{
  "n_layer": 12,
  "d_model": 256,
  "moe_layers": [1, 2, 3, 4, 5, 6, 7, 8, 9, 10, 11],
  "balance_bias": false,
  "lr": 0.00135,
  "batch_tokens": [32768, 65536, 131072],
  "train_tokens": 546100000,
  "steps": 8367,
  "dataset": "wikipedia_en"
}
Below are experts of layer 4 (counted from 0) of a mixture-of-experts language model. Rows are named router (the router's row for the expert), up (a neuron's input weights, with its number) and show model dimensions 0-255. Each number is 50 + 15 x the weight over its row's rms, rounded and kept within 0 to 99.
Before each expert's rows: "mostly gets" lists some tokens that are sent to it at least half of the time. This comes from a sample of Wikipedia text that the model never trained on.

# expert 4
mostly gets: " S", " K", " R", " M", " J", " G"
router:57 57 65 40 52 57 39 38 81 57 38 74 26 51 44 56 39 65 46 55 45 76 58 52 54 57 38 39 36 24 55 52 37 45 33 62 70 22 52 31 29 43 26 44 38 32 20 35 41 42 89 43 52 79 47 68 31 44 47 62 44 39 34 48 44 49 77 45 44 40 64 83 26 68 43 52 49 58 74 53 35 49 33 68 45 40 35 99 45 39 62 21 47 36 59 34 58 36 70 54 61 46 58 35 46 69 00 63 46 60 19 48 36 50 45 72 69 37 52 44 29 67 62 48 32 31 47 62 37 67 57 63 43 45 45 47 24 66 73 41 36 40 50 28 65 34 44 34 71 57 66 31 55 40 50 50 39 35 56 19 54 41 40 56 64 40 41 47 65 52 54 46 71 47 80 48 57 50 37 47 46 33 61 59 66 34 16 67 38 24 64 74 39 51 53 56 60 54 42 46 54 53 27 52 39 30 43 35 68 51 45 53 64 58 57 61 52 54 44 72 36 61 60 44 71 35 65 42 64 54 44 36 41 38 64 61 38 65 66 62 42 55 36 31 40 47 41 43 63 44 42 52 51 54 55 48
up0:23 33 55 22 59 47 49 58 28 44 42 00 78 58 41 45 51 53 32 66 63 52 72 56 40 56 46 65 51 46 48 47 52 53 53 29 51 46 51 68 68 23 66 64 59 56 32 42 54 53 58 55 44 56 31 31 81 60 68 53 38 53 22 54 81 46 46 39 28 41 41 75 54 57 42 44 17 68 51 49 49 55 51 21 54 64 59 38 66 54 64 50 51 47 56 58 52 30 62 49 34 52 29 47 71 82 63 73 51 42 45 28 61 55 62 46 71 58 05 59 61 75 65 73 28 48 83 56 40 39 67 46 71 45 39 43 71 49 40 65 45 61 45 38 59 69 48 49 30 42 25 51 73 54 61 41 48 30 93 77 66 71 65 65 50 71 69 56 63 71 33 79 81 44 15 66 64 39 62 51 37 69 70 63 28 64 57 50 61 51 46 38 51 49 50 60 67 64 44 39 35 38 40 69 23 65 66 42 57 43 51 41 46 68 76 36 38 29 50 47 49 61 74 49 50 65 61 32 42 52 44 63 46 44 63 40 46 20 39 56 58 42 63 66 60 58 35 48 30 65 72 51 65 66 41 49

# expert 2
mostly gets: "-", "|", "–", " \"", "\n", " r"
router:58 59 98 34 68 37 44 49 61 43 64 54 21 39 58 53 75 42 44 71 55 47 63 48 55 46 63 47 56 79 04 72 31 27 50 67 59 61 45 72 44 36 19 65 44 49 25 42 43 81 66 55 54 40 47 41 66 72 29 53 39 58 58 33 48 62 40 32 48 26 72 21 38 43 30 26 32 52 50 75 36 54 40 68 62 46 26 85 37 54 57 58 49 26 73 48 60 47 38 63 57 24 68 27 36 49 36 48 47 47 76 54 44 60 69 61 29 49 49 69 46 78 75 42 35 54 53 29 54 65 40 41 40 56 37 45 48 62 86 50 44 85 36 84 42 50 17 23 58 40 28 49 71 59 47 38 61 35 58 60 39 55 49 54 54 27 58 44 71 52 57 54 30 52 38 57 33 56 44 42 38 55 45 53 55 51 42 77 41 51 47 47 59 48 75 71 60 58 46 68 32 28 82 45 64 28 48 30 46 70 58 55 39 66 30 29 56 62 57 95 46 64 53 54 55 43 41 45 62 62 78 31 37 43 42 70 46 35 42 52 52 47 73 68 59 66 45 46 44 44 47 23 50 45 44 57
up35:37 50 40 61 62 40 45 62 30 62 37 17 72 33 49 48 66 46 39 45 44 40 63 44 54 30 31 68 41 67 46 64 31 65 59 44 50 55 46 70 36 48 38 61 41 64 37 59 37 55 56 40 66 33 73 66 56 62 52 39 44 47 50 60 39 33 38 41 35 37 33 47 79 66 34 36 35 61 45 57 59 57 66 41 77 58 34 65 66 31 28 48 61 60 49 38 23 70 49 78 61 62 45 56 72 66 42 56 25 60 50 46 60 57 72 62 63 43 49 14 39 43 16 37 56 77 99 22 41 80 51 61 85 35 27 58 22 53 51 53 54 46 63 19 59 61 28 55 52 36 37 81 51 46 46 32 45 59 59 54 43 63 36 86 26 83 56 25 55 52 56 50 83 40 45 61 50 51 72 45 66 32 50 38 51 46 42 26 68 41 31 36 40 47 32 44 53 58 56 52 61 31 37 60 35 67 52 56 72 60 69 75 72 62 68 46 57 73 64 30 23 36 50 72 70 53 57 69 58 25 54 55 41 42 53 11 33 53 55 40 79 44 67 52 45 75 36 52 41 51 66 62 49 55 46 62

# expert 1
mostly gets: "%", ")", ").", "″", "0", "000"
router:42 16 09 45 61 39 48 22 67 47 30 33 82 48 71 46 57 42 51 56 41 62 49 74 36 76 55 69 37 48 48 60 46 70 26 41 35 51 18 56 62 44 43 50 40 38 48 60 72 47 36 42 28 45 97 37 75 41 35 39 55 38 41 62 58 35 35 60 80 47 49 26 46 28 27 27 59 47 35 48 57 50 65 37 35 45 62 47 71 56 11 55 56 46 66 48 28 21 63 66 52 63 35 56 73 51 56 44 59 53 73 57 52 68 69 42 49 55 45 67 48 34 50 51 73 51 41 50 66 55 43 55 57 58 61 89 58 45 36 52 29 47 54 28 46 68 33 28 69 56 58 45 43 53 32 66 19 60 67 59 61 34 66 38 46 38 59 60 42 49 44 58 26 80 53 66 54 57 82 37 72 56 44 53 69 44 79 27 40 57 13 47 60 66 29 55 32 37 62 47 45 35 64 66 34 68 63 45 63 61 47 35 35 19 44 74 37 49 56 28 63 63 52 69 41 57 42 48 62 64 60 47 63 25 18 39 45 34 45 28 72 57 26 69 59 64 41 42 57 37 42 34 67 41 43 54
up35:25 40 44 34 56 34 53 53 47 62 58 47 47 52 18 55 37 55 42 48 45 44 28 70 50 40 65 67 46 75 69 45 80 39 52 45 52 52 46 63 48 27 41 58 52 76 75 78 54 33 66 91 61 47 55 17 29 67 41 70 44 57 54 40 20 53 37 63 53 67 38 80 58 37 34 23 58 41 42 39 62 55 46 56 31 66 59 73 54 62 56 50 43 52 38 37 16 59 54 70 54 42 60 46 58 42 42 51 42 41 73 64 56 48 74 63 69 65 57 53 53 56 38 16 34 40 69 65 46 52 50 49 44 42 63 46 60 45 28 19 71 74 61 43 53 83 67 29 53 71 37 51 65 51 57 25 76 43 51 46 61 37 32 98 56 51 50 62 57 57 41 72 45 44 75 52 54 62 56 63 48 52 44 46 30 58 74 56 61 40 52 53 67 72 99 77 73 48 41 59 40 53 37 53 29 35 73 68 32 41 57 32 31 59 49 52 51 57 84 71 45 40 12 56 21 33 26 58 35 60 49 47 68 46 45 71 58 26 28 56 51 58 46 61 36 57 59 53 35 63 50 44 62 73 55 54